Weights of a small mixture-of-experts language model, trained from scratch on English Wikipedia.
Size: 10 layers, width 192, vocabulary 14831, 48.5M parameters.
Below are experts of layer 5 (counted from 0) of a mixture-of-experts language model. Rows are named router (the router's row for the expert), gate (a neuron's input weights, with its number), up (a neuron's input weights, with its number) and show model dimensions 0-191. Each number is 128 + 32 x the weight over its row's rms, rounded and kept within 0 to 255. Numbers have three digits each.
Before each expert's rows: "gets" lists some tokens that make up at least twice as much of what it gets as of all text. This comes from a sample of Wikipedia text that the model never trained on. Tokens count by the router's weight.

# expert 11
gets: " of", " as", " name", " by", " called", " from"
router:145113165097128114178151127154071095167116128105110167141137139103135171123116089094114121140129150168151171125173141187089101127142134149173132103100098150112159112187129169092136120130135167141101099150132136081167161094097063104114110119148135164149036136112098149145137104119130183128156118130126171184151126116158117120083139082122135114103078066115156108085078115141104114131088115146097161188227094127110169113163090103064153128104127071072160143108092217150120227105141093157186145164148116130120094141140134104142133095163121097134149085163171099117087157184199172157
gate0:165129084120139135133109100182128106104117125084116170154092211154117145157091134097098114124130118120154155180125177102004137134098057146189165074102081179109168159126110077174116100117160101103147117080133141199165115107104116141149079159112148093114145103141155092189159088106138134101093074146164147114081134105179132112075112077146110097130115140163100118156082154079116135081163162176138095127146139178102146104094086128079112116108070131101075112137127140071138120107131057089106071132144142088154142142103076124128167097161153124131153147139102143181135123192140110142
up0:161170080106118101145112090080152121135140125122097163066135164111112104121141126136173176117156149168154203148139100083083154128079093149156207144082083211112114095155114088094115151133125119137146119116070152187204088200086109152171109195106134078116128125101121083116133102124150169154090082147149149079170124136131146144057171126149154166107171100076171119112133146085146137120155143132152135108122139139130149135106088084155118151105103135107137149144146172066126135125134079101123105101091108062201135122138175084154090178140158105147192108084106148138133175128146055147
gate1:062150122125107123141115144102108105167152129117150131164151150122113088138135171168075034117098137125122074091164126138128122152105132123129104059108138141126085082138160133143136131163100087163122114139165110142156105098127080161146149116138123122114104125125185134052151144154161090188142149158135153159113111155107097099123122120089151153128152119073125133150161129088121213104119161138072158124153117153119130115133061167121132110117175069116153091092151083169121184054140122149134169110040077139113138090169207193116174125195152138133139142169155158199078121186186072096
up1:102220120105124097124122143186109121113142148062084163101150134119084121120138174123086092125146191182140154141146102155107142124108134151133080162096073138208072119148110118089145150135117167181104136135130074098178108083078051099120122122123152102120066152091172150140126123110166156130118144168108141186182105116153033119098104104181133112147172144108095108118151120088086080158170085160127122163187155149172127080124128138113126137105121117172099179168123104167094157098146115110108158136120129094100107138150101177073139074170151155160144131122188111178155136140211117143
gate2:108122152145100124087142167136129123134201126175093137133037127169096120139129162181198060154122130139137148106120136176133130100201137134117174145081162112123187052119108138125146165139116162114131142121103115155170186134158150064093112147133131131111087159188135093139095156093153146192117090115031178124175147122129101112144137116065108106091130099155136111174110165070103120158144091099125189147105143144119119084128174160096074095128150076153175135178132163147147149110080109149070116186103159164107185124129084153182161099126099151109115132143136097172106152134073120120
up2:128138164111116119093105058131087205158120158155157098160138123111148154110162096124124193132139141157159147124102095141160140141139086050123084138137157126118127171136138110148108105094096154159128168155149087091112166122185113126125100160168133101200163147137125067173171155126109130128130103182142082131105125128113124116127135185187211109171094145202124117123142151084141128185114109144143083090179122087146106115124139136095193109077096123110098121094138113099161120110108181075213098139158079126128159163158063163086108130089189116127193139187149210128166116102109119143
gate3:157121111104101141098139112170132067139177114073098173130074090130169125107128084128146183113103169179139165160147113151116121192153116148160131068134152105111114114083110136092152156110081108098112090143103137180072187117164124128133077109126108182144095125095140082156156179139110129146086089114154098146130089099154119169195108130118152060163157154118037201089102096070132165141089182104055175104131140120094152134147123076127126127086133099085142201110110122108115099086094134119112129143124079108122101133063112093072177125137140050092112152123145089114157116138096160154
up3:118151112122106115104179217152158142139094127123115191136124117042116167095140123089137117147149140113172085111153107105120101138126141130117088087064163118168099134195108097085180151105084162147161122154059174136144087100151137132132142120116119147152111089123145125132142126180132085083075099119109106192145113118166142199201135098101150087171170158143114118171083157098124192147135213066092122158129103134113121071111167149101124148103076144113103171172120152088135146103151144106204124142119110132127104104100140133103208179177202146147115149150137124139116087133170133178
gate4:145081155132070143115108112216161111178137057103144121127083163124225113190116091111170166119060089107107112103136136131142201146129129107124097097109029096179160095141117182142108122125120083123133105140083139139183131097101131158105081169068227099097063131092080109158138138163156162112135178153136106144168168165112139142104095111129196112123122095120149108161119154145121149172143105139079093122103124195141124164110181100164135114115136106133161174132144132103160111106135119195124154141144108094111117139082097123092121099175152069149151137107128129081130118141156115139
up4:127117122148110209127119129111091155165102190115158142138103114165186116107156080100104110157185140097120110114145128133119177159160116120135160158168117155082105197092115125145070078108183117198091083132052148101132061210127141148147113106206063134126113147190091151102086125107184166105152123110113202104119152123180087185132143111048122088114204153143123101129151110134164194156124132152134126117147072087157093124132113181124117111116113141105135150128142095102166160140108094124099080103123121140170146148124057169107146127126107133140087095136184126101117152107129111097
gate5:085133099085110087127085081130116196097107208121112133082121092131114111128150118087145102182164191097126149123095119170101142133127089115119153149090054171119077085105135097059185117141157144140142138153068158138184135144138148110114109125148162127142103164070099135172078130125156119128159127089166179160151158173149081157099139141095087138111150105131150104144101176179146120121148087167150092143110074131146133118084083138071126099096099132121111180107108191154144152062098128186094186195184076135134090131132104094138131106102130115081122169135146107094125140161196064170
up5:125113155123120106106110120098202136163118124075118165125156066141160093140103133109124110160153173104131152113145143161104165119128084120141126099046133114168110082132138171139154097152131129126128147167116130131209095189117118126119144147070114105133103117100059078164117141177149191159180175056149143191073085141128072174093167117113085126102152156110097100113121147113155179167136067088141084106135103076097118161109089153194104131118120131139131197143116164114174082132151117142087231184135098152111076130096116105143125082078148189094141149118112089126098168144140116133
gate6:140102166109144109144095099206117095162095158150128123119141052165140201123122139153122153142151164130132147133122144123114156122138092094095154124081136140133155132122164120110141180094075079101125149110120149118122152106128166119166097112129125108139050172168145096191079165128197108205156090149130144087063109080133151082093199121156090125101117056144206129122083137125157069200117096175137169101069107128052146172118128105122118108112119173165174169159065144092162170142091164111133125154113085121110141155097140119070117117105128142092152122158096184095100109128121156149
up6:119145106174106124122151079060148178087169109060106153099141187118128155093129175115098168106106116211137114119133088100151123106156171126103186117094150135161141088139095064134191157127109100138150163143092117127120117122091081138155161154119102183123137033151156153100116134129083146120121137060089116153157132077161133109118127125167175078106164152178192136106202133090074108102107110148126178129171172134162124152156111163095068111123159134091118132172161170188082069142098103122109122160142137165150157098087146101124150163110175090083161123164119176136079153133102166118
gate7:150096120093129117110157102140087128115095128143184155155124107105183125190118154143146141161122090133128118154221133130166117158152171148169182080118119124121067131088124131104118113136062201096073079095124171226101162160164106098105125132104173134162138139098116203120172120137149175151165148048180092132191107100113115111082118148154223182089152097100157114132161123125141131098186100106136168152134101120106174079182088120099119098119133144113123133155092138124097128146132117124083136138172093111127169122136115093153167133131134127136124087183183082115112174150114202130
up7:135098103143102188160145109054147094060160153087142141167123117124107167119117128120138090093122106125130091090035147142126116141108148140106114180187108101167140124142141138127133145143165074128169122135136107097207069149124098164123140099126091127094087099120116091095123163051089155110130081100122170121128181105119086149184185108042033131088109195187176171086115137118159168130072148135086124127092092164170112165122129192147151109167117129132157081105110100192132132116129118136166097111113153090104164120157156148107068077098149115140091141121117106149157113088134120103
gate8:080164137154072208121142209134075135104137070095136136181075129126107140174170155093108136130141176107061199167169073151113137127149148090129153155115117157124160098162157107168124089110121120080123135167101137136159043105191168121156179088134089087158081059161133100139171123152143179156162162149156130215142147172150133115151108125121140153143149175148188139164077136163093134089186139128144109102179126144141140112184145112114161127146178102122164182140131122127113154125128126132128074117166143132096148156106093124153125129175128098186083151109099111144158142108191127159
up8:116126113172160175095112091142175163115111122169141075150138137041093157138129151106199149128148102133151109116108155133094130085147150146040139157120150122092123128110105123095116096146094073172182145150143153108186129185116141087167153136156104101203185115124097172137094183137112181137166135102121125167091158153089166151154134138137106159133137190118141125124169212078156175135132141082156168099137100131138142155043089071093120112137116086141135185099139079190137095111175138117117161123097101132103125067158144123133133147134144119115079162120206178169161117154146189123
gate9:150192142099109089115107028105174110128109062112165146138165173100093172110127167118098148114099098066126126134156122095104100090135128142139127139103112192092169071133163168135058171115145112139184137128075157123121137144083105123123150133147115124092131145131162162098097105154155148144126074126069127158124172138149169094171164132151155105119156104113156150085159078136121176098064123089119104200133144243122109142105109077136156191074149172119196079113122140138137079115124126106099104103159161103153094134150114068126108161123191123130148106133120101176112124114106202110
up9:172079150148120125107140212113160153128145114132129115149189173131126151189156127113107136107133064150108080089136141127106110093147182075140078074195129141066126126165122165167134122089098133144134119158143150105139115127162157096183167146098167132119125142102118119071154108117048123129163163176141146117147150115168138115151202180140059078122119143085129113151088108123096105159073128099099124092096128129134154130053135167165139185135174127071064172137136143134064063083113101136163108129125125163110118120128182099161096086119160127209147165186101152155096095144167095107
gate10:152095181139139086126150173114125183130122132119171129110113137132183131147171129109153139161092120132116128046100062132104148132186133109196161116126172178124107128150146152134127157090131088205168104113147090114123165119150088091139135200101129139092115079086094107128148095143156138095139103153184095110139081103115125103122148120223184110156071149126204150098134155065167168142122164124099121145103199113080103164134131080132078133154147124096148109134129201130113115169101097121116125174137189088129109092149132130140142157130155080066171231103126141167090104130109131147
up10:156116154130149130114136114121130164139073104106058156126116099124082177209132117151151137131085159083200179120102143134114106114100069090186109115158102113155081118099176132094171146146182122129099109193139088111128135129131037185127131139121100141100086108121110128120155084179131135087067102100148134168140163113082067131178119123141119136147137051096132107132084129157140133113153167091106133145074140135079178187146155182179101114119115111139126089192157140105037154133076130130167078103154163118144150136123121062126135110118151133184166194077092123110157109120096145130
gate11:157153146100149159178087100138156133147128074078142084075115179164149133131115207169120134093132165137100136085171141109093095140149133141195165069155142104133144184090093172110057096037075131100074132163112148168152116151117127154150165128143185140171131153111168148119132119135080148110107121159150149135128158138194155113124176104130090150117078086146097164138108174116062119144127156077104165120116123140124148180109143159103145123128129181127103132072127113110048146179166163133112157187088122113123094190138146189166121159143056107166152094089139147172161120131099171118
up11:124129126089176126116137152114123122194144102114120154119102120125198140122107107123146164136115161123097093140134168119154123138095095175185138115062136157094130060134136159129160091127148166107094158167133216115155150150172174123148128123080152199087113189075107175126136115115116159096121143163152179196051084166154129168116146139131130167152169082144212113142111125070157144149145104159105191166101184104122110163094119160176112099142111108156115113126154105107135158129182157163134133135196146170104145112106189091053153129207100117138124134141122139048151120124092085129
gate12:125086127163127172141110091062176180114075150151130155155124090096194097106137119116148112176112131170131119154172090080132120102113166141131137175149095120145135063082134088127119143201093099052113178160141158087099076131163058190125147100156127129158114117142106101156107124155086099134163144129225116109141102112129145149149127105150114134125117118173199099164055146153163143156150133127097161123138047139126116153116142102112147174148107122140133170083120118105125133147165163150180041149093134145127154138168170053107155170157099178122107096181145082150086122085151145095
up12:130162159142072149129083135125053105133112143109103134112034123132094133113148120045089147145127149104089142086155129131089128096109182120111093149160072133152136181146102153084089108090129131088142045104115094095141132094077134122118112143150105201150160132125127134124117144147125168187149122059150117144136147142112118090127121075077105167156106131117194127152118163068092148150119118212169130178165111165117156083123157130176134103102177065133080156152137175122121115155181099126120103117146105143089122121096071164146180113158161085097070110114136196107126171134189167088
gate13:100124135137162099138138138113036137214139145130092175083122143146138103123129089098121126098138178086138129131181132075098158179125125124084127089139116156123089149176134103114160155082148125125156149135105109127116170099131134114116070128118164117128123142073128153161148103108096094136145118178184125112144167151097167131087060043157141124120125073085152124207126138096178150096111172127182165118208139102139088064147158110130130093063107112061129136131080157069100102173092122186140132101120139095193074178164177148134152101157082133104119119080097132123105171177123147148
up13:065087137130189102137166142060100157157135158144101131121082112083154105107067102118104159163138089137157170141151201135081155140144107132105106099129073131135083119173137091153125117050121152120114142139143105107143153147141112108129084136194122071113104126115078106081126149096115099064172129124109059088054126131134124092079146068158146142121152149111140118129190113167134177100095111099143136194103099182077125087171107121069128098093080089137141142133112142094142124147115142157115098126112108174138131083161142149102120122143130156168060089121162124176042135132164225107
gate14:143124138153088124155147086171117138080166169058147124069095103132091104178138136111156215132133147087056190138122175148161074104192098180090173085151116101091145153110179131148142056123121091151134160192084102130151162139122121153046111149112105156143112074111128136099107115161132125118207076167104140130100122150226137117058153093162160163113090164097151107138145109082159156117075122129127156176103156148139146138117139140129125137082096094130149134130109076126126150116123164160112148186109112096155138135164117123096144088178160061173161123108129119109087168111136136115
up14:146121127173156080181126056158102156061163121131120125103146150147124129111113106123135171110128175154062155152155117142169097138164042170111176069100122080122098112129159116159197132119112112121136158098142161129078185161139067122112090092133085108123083120078133181102171138136173173104149168106168108168151135102170149164165124109100122183097097155163086102086109036141163153151125111136162072183156126167054136090105117195148194176115106118133108129124118107143096099149112126133159145216131110130197152149119082145105125112153098136124123134118097134090113118156142100161
gate15:129136155118109110095140113144137099136124216120170138102103174109108114136152101114120180119053120126128078090158110126095085064096203167100104120152142149090190123071114125135136107122149166183075140079126202077167160110185107114109150171123108138147108124081118108167152131114140128158121120148127119182158147129132126149127095154111117142125118069165105134098141143180131131111120122123101098140218127162136126160138091157042081103088158098115099111056129185091124144063106115097141166105168144125171104102130189137152105159172147095136127076151167111200108201105170108179
up15:166159085112146141194105136122119183126093110092116127111073108162154111143149160151134086119174122125165145204100159133170182167156121135137148178123126128142076120137087113156133125145132137115193136182127071159131165137121168104142085094169139125124129136155153180113113156072127133097146070107114131151169135110141177099111113154179147155151148148098122161151133144050113118142164132173189176069048114105064101148148141115115125167145154092129187104139107111124143090142138137197148092141119077075111126147089072165087173069078170187116126179099092093123215118168115156127
gate16:154084126113118155107129052146110099039144115097127135156116149135124139155139118087133098102145136116152163131164117135143083146093140131117183165141166094133078162199152178143138116173118146089170105133110180106148181099151133098128105088185147124143149163124155144099153212145103211127150074157101194132186161161178136132141150184115114119170143153076122143186118077103164108100138148100114130145217144072059156144149125146056176139110072145139153157080097127146134097114149132147150146153098108101109088130052105103166104125134143166138108149190110172107169101108135139096
up16:141053140172174079141153112135094129080174105092094164096185165118080170136117109136127125107149151160088200111138101164161121162093144094138155154122105071122045156160100147094169138149108120089181120128113099157114158080154105187148132130124056167121121132180066146134170143107108186093114091150120168138134138119138112142146183145182083103180147141118116150063104091132176075112110120083146133158144125092091144123149084170137148093103115162119114190092100115120079096160093165092161154058128120154153114093070161143122124149146146096148136160174121121141191089114104180071
gate17:141080054099088086171111147159146123153108089113133145126090132115154133135109085149138092131156159153074053124183096158085114123104084112148160116133074119162191154138094115102085109104079136107136033155080093129110076102106127178138109113144100129148107078148098150178129125110147175110081087180115127150081114157163110095132192116215150081135107104110049082113118107143134159072112181148136142116143075075100152183116123105172154094127142093133109117103115123148094123141166156136154114202081128141104138134153128149184138176081105147179123140136190138138070138128140148089
up17:142144130160087143109092063062117142166113127148086109081093140101042099161168099098128105183165162120128106146128140116089138147125099137142143118130142150137145180111116119103170089138132120109152087092087151123138174127078145141113118159157142141218177150106132136195084135046166158156157086160185123091124151119129122117116123161159145116109153114145110181123111113115133151081165140159199078137110135109156128141094172102150010121067114155135142156127122169139115078166136091207102123119183127163123092121094128145116140093100119118106075089048175084093085150137153088139
gate18:127110137138162107097145173157128133154201134106100155099120167124090104159090104098130134153079136130143137147143174172118037100152145100167071132065149146074091106132114100134134142119122161131140150117109165163165208106094114160112119107056088078139133157150148138119128123115183142147089047130169168156106174176052119128100083124170151155227122169140088101096110124148182172108139147084065124108138156167177186185132160160118118136102135101110142121130116163153114132084101149089071113165106154112135179112082111141153081092131185141099135113121103134105154197114145093109
up18:146162037086175112182125083121103101160102136170150087106126138129092091148081143168078114117121145064124171187127124130160136145152164119151168141171112133128113105203125114120190079148118116075107110101117138149118144045101087142091117042081106140090141191086161147162107105125089146140123095140150212138112158101137131145135161111145186157092095113149111114103138108087090147150081118047129138089159096132129118171138152151131168158082142096134061134104160123103111146110115147080133084185161086158124095131113102132143083214126107156115123114164128180141141186134154149112
gate19:109103075083111138140108129141073117137065126121123169147137155112148106191101096159104126110124132182156156097114101091129138122106174130133119153132132133106165096133105126175099083136122149086088143183159092175123193111115117140103060160146155096169125098053101148152153129121072128105142156128151060161166166140094171156160080129206156080125171086153081125103183123095165148162089135081116102100106182133081154120172117128116102164128146122133162100100074150158118151118049086172180090118130166126083103122142107175049115113105178231138118112086125124136159100148122148161
up19:142158069142133133144128109107143123114144188102178125136144168112125106141046080117092135106161097085166224115139134118095128156097109142250127118101086157098112119125117132128171136096125131161169128138108176120069158190183166134110133109054124138151106096088144144120167047162124131094120076143138085172124109115136138136100133112135172079147185131082098173101170119151130117127191109138163170125121122128060090168132171176175166133105171104120128132156166130106163096145122133104138101087177147164119095168169112169113184096197083098125125127132136183156103156128139166124
gate20:100135188085153143089092106085058125186149124111138193115181137087151118141152144102137108132135143125120178151166165117104126120139071201158134130128161126116154137171132088096083118149136184150126169227081102118151130116137117073108101123127146087143103096103139151224132195150174161136142175159184137152116105165113088086096168174158159154104137200099105092135159134171159076097126126157180146119191146112070144127144124072087128118162109119120156154099136138114171130169122128176143125147143130167179134071093170122133161146115116078148135052132110183123153105135114165103
up20:140128107089117113165135141183186129119144109071082074149155131127129108107105132121073106125136117155163081081121096166152187160112150069108120146066113108113114102139124159182147155120112112118120095009162145099119122135111179135167122185126110152141135150141121114068172039084138101122170128112115124050131088118137115116122131111100121097138194091222163153149063103064131162115112148186077141140115133135151126123143120175134163163081097134182118093198120129107107162135115143067113163146120092132159152126167101157158093104146190171094136192139120105152127134107160095107
gate21:137156171139119144094134146080124108098124132162114110144167174093107128152151119127222130084146144181117152152097075095114157106145090095172117085098144109162100170161181152053146108165136085106123152133069118142121141112116135076156155133174151136164113140075112150141169079202100181116129114187106116185214143172141080113170128147137176144076187110115074092118095090155154174082183113119156159149126146143163129118120152145140126074094150093098121140146155076105063082130119129175115110077146087118128141081123138155149148101139115096172159118103167151161101144154218110156
up21:154069082105097186107111191152106148105061121111173190138124127110143110148165147060118088205153175173156115132140135151148093119063142174120141122173101075150094133174178130145117146165169145106167108125121133090125053174163094154128136126131170144109152090079101077101124129179148119103095104099059094141132111146135166131061145112125118093140085143165091135117151155099109120125107116116121107125131133138107140148051125085131155107152156164137123088140117106098157135156109093143124141108142161199094122175062096086165110119162092144129100169213061126063186172146127102112
gate22:140136062084102140152193132157164116149130192153160122149159145141148129129080102147123093119071143179160173130164136116122125145114136107106142161095172165127109129067071170133106078142137206134119167128085066188142148076122132167125084098066124072118133094088132241116129187121098140109113139138095118132113156164120143119111152153069209162144157146150128144188101149088158184093122126195113105094149145151108138204147143124170140121182126162132130137158141144154128096154117128145153116138082092104119129079159133178134166091119119090105120136177155060140107090149178156091
up22:055134083122087177114071092132120162125149148122116148112166122072124134025155078123122080108105146137183197145057145074110194156095087057106126141110103065168133090139116143097161134124167138141092204159153109098127145135145156115127082091122217079108107145131153125132145137192151124138138112117128115146081077143074154092113123099126138103158165133115186096102062153169128116066160099146117162099175153130164123163106104141148079100125162170119152191145118163145177140136155123127147124111163111124113092116150162147106123128105135132093164119141149126117088051156149179116
gate23:132135133091075128151083081130164123154179149130085125102139128078136183121142072148135138133098145149139134119166124204074072155147153078099063119234140160118158139083092150099097113134130102114104131127135122110137135092140110069129145073133103183081167154146139119079117180082105088125114102174123118127145093033151120132170174119153145113135151149109056138119144116119093110120078110139110045098132167192157115171112149126178090122052114127147115134118112097146110136083132111149106157143068173134109129109138025163140154146130116164168116087099134167149092129133145180097
up23:133095128161137178127134107175122125124169134187095072134153077106101154090137053199071150087121137147122131109093142185112104128110153094104062146158130132118153130125101143121092122120135099109082164120121102129110128130185097055116132084127091154151100167206116130114129178097089144148115084178141145107133058063139059151157165096161121109111145120093097204088102130047100137107108079126106094072070132175127120077108152130131072122130141141141110116083207083156114187136124085154110166168087164114127132098079090153091159152105095110145101133133104148127159091108144097123
gate24:130126157053125163123159096088097090105103179124105193164123133187124118142152124099124084172118140146191158093101134133109187168133137111094204176090149120160189146147089127110125149179161118133160112108193127073164156096119153176074102165169101148161106200161155129115086151131122153154118086171157190158127082140164071137148155108119072120082118164162085137128131149129125120159149104143166133103097129143126135094084093167123111174086112152146095137141145164150195145077136091151141092180156083119157105134111161121155139070138122219081138104187122170140096136131160082109
up24:115090105086133153138145165089129108172125098191111178106098112165092185151178176103117138133099103179163145083140168144136178149117150155141176128112176115146191122132145134190100155084143112115119107136154123059179136133103139165132135159159096110099107184114163125095073128090103116155207097151173138194128117133135166157097108112146140115098106108066114122138127180132147102139081150138147131072142131102130146147131096121117100151112170128154150122096170123164205094071125091196169106106191108182108087174110156201153183131142087189124161092128136159066167157168170112109
gate25:171123172129075097105127170098141154162118111139124118095162206114081208130156058162150156167138120142146166099101135119074151123168162184144147096102055151131123129128139106094129113123171132097105134154111133043129115137099098171192105160183153149152143059035084120154111111117162110101115128100181111116144157125172159134098117115146116104128054093116142175097113081169139175158134126163172083145109085157055129149112123100140103108090073145121148136077116172168128157095152146127110145161133052140097112166195185106123114124108130135170122115098097136130127172140133178090
up25:155174139155112095125137140156173109123145128133155167131175166130060107071151063117160165113058132147131139111107073151041153202099135138160128150086075116141106110147095109101159122144151142100120143141092111096093105145122127165154117128148109190143193090093128148121157096145096160157138143077133127171208149191130183120102058129102124181144112131158144187172118126118131157141133146192154165142099139138092170164176072113144140130092159123112125070095146128145125161155151150120118178129094120142070087161158193148147150168204138082132134112080148169158128142151158200088
gate26:085069090119170177131115181152134158125127180142199163084218126142089145131146151123066120149156128142134086084160104138172083080134113097110159151128152093158141143136135109084125123157150126148124125133132095108142091142142148092119155125152117168103057144169116109115078018114088115146107105071114177189123138144133111127118135132139097087094155159093180114130103164118174180103137135089141113135094085120090190125143120147170071127183042151128163102154169093126127130063134111162169168176050155081127164142143109124121102126157151151166112196178165103121119111125139100128
up26:125145128159177106144091173194085107144116167134154110067124090118081136130110171171121100187158093113121147091123167095134137167137173135101158137117126183078118173115070141129194157104123128164145081142095071183118148181123113156128127122070118149144151120189151142084165086108123119130084146181167133189094097098097060118122177112125143115134147145122124146172110132124072153104122155151055128085123193145082191127172074115161149169173193148108159124143142093150117121106151140085161128187061160152112175137191121064128131150201140147142110138134145120140112137139072122108
gate27:131142095111145100135164095147109065101077116091180102092133201147172096141113101118134125106101063162129172146198142145130093151099157114143133136152155147119109188135165136156171167088172157093154096125117126141158118135161133100159084229100157127138148081121124105171168065108049140132117073122139093153107174089135111122082138161180155093173102144135153149178143087078156099201154128098171116134173097136170140155163082166172064162089153090110094195100161088136114144148130132129171143131093151163159143162133121099136126127171166109065125142103111117136093151157079093152
up27:131093145088187098099144152130102066138073126070149139103112149100084064125097103181171090103135107081108216162157156103133064113131142204123140097012122138108157158161171113196093169102176122105158113151106101137112088073122124091125078190130160128135162141175117119102156131118153131082112201131066154110110108176196125137103142140103109155166151184154132164127125152118106091124147110145164129133124074122156134070161081108155106128160151133191105123135156140159155121110085136108093112135078130159128131167167112182170115124145121149122112081170131146142132177155113113154
gate28:119078076130125127179123145080136082140108124139139173153149105080120196196121132201147127110144096155098063121168090195069063100150141155088155150136089065149148072125134090149132096164086150155074138141139142154115127150093100181132129156079064105106158164164083129123145160181153158132115083152088189163155147099117131133121110099098126088123127128109208115165099160091118136148111188084115176109112131118106190142104148103144169081173157108080115069105075122103116112095070136125123181163105163130136129107134141100091140106172142061147151137118145087164110156130125162093
up28:140105213107145137094136129132109131176181140134128107114107125108137139153124204154133092102196126115184079114098103169074116083153139112091136160096120124166139138118090134155081034068135088135142138086097113125166046126116152098140128122079128116112151129108121103107085152146118172159104119118116148133142133135110123107159125106171062168117134137066166148106115128203040062108173066122167112118107136128108127175153163100154100144147175102098108185152137170157154117130141089100109117094202083125074152136165131114186118193111125125124109162106122151070176200139102111134
gate29:096068108159121153119133114147057157210153158136126178126124181094131116089130156140161137171134121136124123154150126116126144132128136119097150085209163060189224128137158148141077119101081161112153133122120140154090179131134179046147142129149147128103092089104145091142107129138132167118161171121206162115125157152159141120094145131114107114168143185114106111176135144073093147132096155057168159122122111185111181145160113109156136160083193056122183100099093095104128124102192117158152173152130100144134155155132126170101201126135129118175121089161122155148096190140132136090
up29:157181134167144129140081131139111142159111141109133088118107128091131131182125119113138122091096161125193139084141099113179104141127154146101157125136141175097155121139109103125135057132154115119141138045089117132066105153208156128148137156139153114118145104081142170130099104136171127139103135124152129172174142124071152130156089205054137121114075132083137068177119109155182152089111158073153220117087121093203117159157089212147162106089108117114114095117079091092151126181156121196127084109130153133131097095098137084159155120088115167163106071144133118166158174139168128077
gate30:130120183129117104123142118112129136109177060096129088113160142134136170116178079131149109131163149191150145155133156110154114143200168204174185189107128138100128168119161093081087154083183156141158084085097119103087147126122053149161169141107091119144086130126134138169129116139118165121148086132143140180124169094078156085122167095089081080151115128111131117119120153186098102048126139060123137129047150084162100117127086133107116121140139119167104172127131110115104137072155136127139153102157101101131118164107196115134074124118088158163181111122124122166066226109173143144
up30:131137113133153167162115199181142137085095111132120131145103136120086196119109116110140199134134095122077148109192089072170165158155129140106165149171073101150123105144130111140160169082150170104213179177117137102109141144146182127135162115109091129123100101131127142161082172177094165142115161130148120162147124179141097101176093119115083054092130142114140139167082139193142101172088150142148183108141106180151162131114137103143138135125103076093164168097148135087118133128147137033133091124151158174103121172122142183184093107135106155156100115117149135162052141068157113196
gate31:115146111163137158113138155086107165104158138151188136146129192170141164127108115132150122084106121089174195088165141103107111143104133096094172082112139129160137134151135155160156116183173103156148186107172112118161086085156074161130066120164161169151131204192082162131092075126076118116180130148104148140128101151142143191145114148128075159108126151194152132187092107062153140165137146102171101141128138122151120100205076166108073111102051140090156097103097149178138176117145129153149118183105093164125135133134128078110088126119126217177119123101140153175154144103129154119
up31:191092131144168092127207124124172076150118173124101118111163119151194079109161120114068145090126158144099098152128137176106173107143118146149101176074091195072136088101173180165084126097102142164119094152195140167081148136102162102111192113136185032124104075062139074148131210135135140145106128118160110137102181129118133093104167164125123118146113137132121169103171184147096124090148134164128092122145126142133157121073179102153159145131114127161074144116156156113109169193131120118067112124192174136128105114153115131166147124129152105128142135094166105116126141154172104171
gate32:127076112105067128165164079110093169125122070076141105130075148125131141192110090134101122078083147141050125142145181142189172127138139120179095152140135101140111113135123126072064140194108119108131130105146156069130157181127067087144193117128092092054108108096159130142143095169090130102109124131147110111135110130142130079164134165137107074123049124140175186128138103142172107138161134120122085086119173108175181133102149111171111050140116156126148115155120157100135119138127133102093062138143125102095170101088079122106119134172162102087106130159138102206066073165121115142
up32:102104206109127147117131165126081115197094141134125036158069110166102065127122147095139143103111107109195085170147104141115099096116100130167119106138137148120155129136134164174132069176166043121144156117237071206113092144172148171087113119076108143119160091135100117101145087136159114149106084121105063102135126168139123119131162135089181108172124120181147120115105127113155107112134073102165153108098098170154132135115098110128140137092114147126155080157083097123140127156149082172130133134077152161171131168151139187118147197201131128123121176182124120157138106111151102118
gate33:037151097123140096096156158114106104133185130182121161149195139095134156079134152175121099130091136100072133094152130170089109137076141122094106108139088144113125165198109134126135165082171166137123149151165125154153079145117127091104071131125115090062122156174140142101063147119086076119093127156078101131138112116118100134121104093077162131109098062152080177139121050192149106071117181094121123131123149105122156138122064102116124135147081108098162098092145139153132164041105109110155118195121102111151107089124107152131088099149072107119115149195122146133199077156108098128
up33:157168158104121149086041194159152123061179099097121118113106151119148145143108104150217167138189130139108182084163163138143131114187113109113092109117061054105187147139107128173159204125160152133171164167114185144139124147183089131111164116062125130132092091097165139124100149130140167083184148082150094120139131122118113173119115124165137099143125106148095172159115128155093144097113135156157146124122140141123146082130124087122121159123109121064139155150144159122111150058150131121109112098114077073195059124110110114160110044125102085080165125138152109057089124121127120131
gate34:156156106114152081171113099138093096136169107111117169135127168149141161163122082165144074131151128154166137124152096161108066064122108112128140117087148178163134124155157203138212138119051125160137082145172145106166149083136130198127129106113109112166079074122097133077143159140107176132156122128146128182128081143131054105120083146139079203087091128132125142132150111082107123091078133154054123169133068167093142176133141160141124145066138136147091172103102116130131151094055123162126145175147130092063160138132171126133166086119156165137141116137146115203069123166124102158
up34:067112151176124129113161142099165136118125145142121136129163072149105149140147174127075149184140133077166072112086179152113094080132130154116059047194159105157155151171084117066060107206102092092144130122116117115124088123113106122125123137151123170160074114155094088130118098131142149168149138165154092072148166141127114173111147075131104146141147142130141090134126099135128160119119094171121144161118150121145115092135127192156106131174148107176146125127125133129195065114093120133121120132110147139132183068167154177129106141146112004100136103143070088104092178101063133074
gate35:129076137139145152171138160141095105182145063120136124106139144103078186080097139154143105151110125202117081094166144134119129204184125085164135107128193129128135088111123141100132150162122115110093134148125185121130150084155100107159149107161172145124131112116088164170152100181179065111089114103163129150147180184140159107154147095164127122133109137118134155076161125119128103132107107131169150166164163132092136184212132083125123043090216102103156113102101123149107180160106166155127131100158099204121109095119092092072172188161106111123064162122159157085104127145147168141
up35:139158133111110159116118110151108136104161151133130124108102075092155038185120111131142115055186120128112130146067139115111140078115127161091189125159130142143110137170128058127122118157127174095145084119098153125087104134129172103115111178127114074116167163153189079138074170112082153174149114170085137106119112083134141140129119172147111086132160121144107145152092152148096099152108115090149075070087066185122103090099168123141106203131113141174123101170126116075149043138170093074124119094165178130122129158151082171162126100172096195129128151147120115196139108091137054145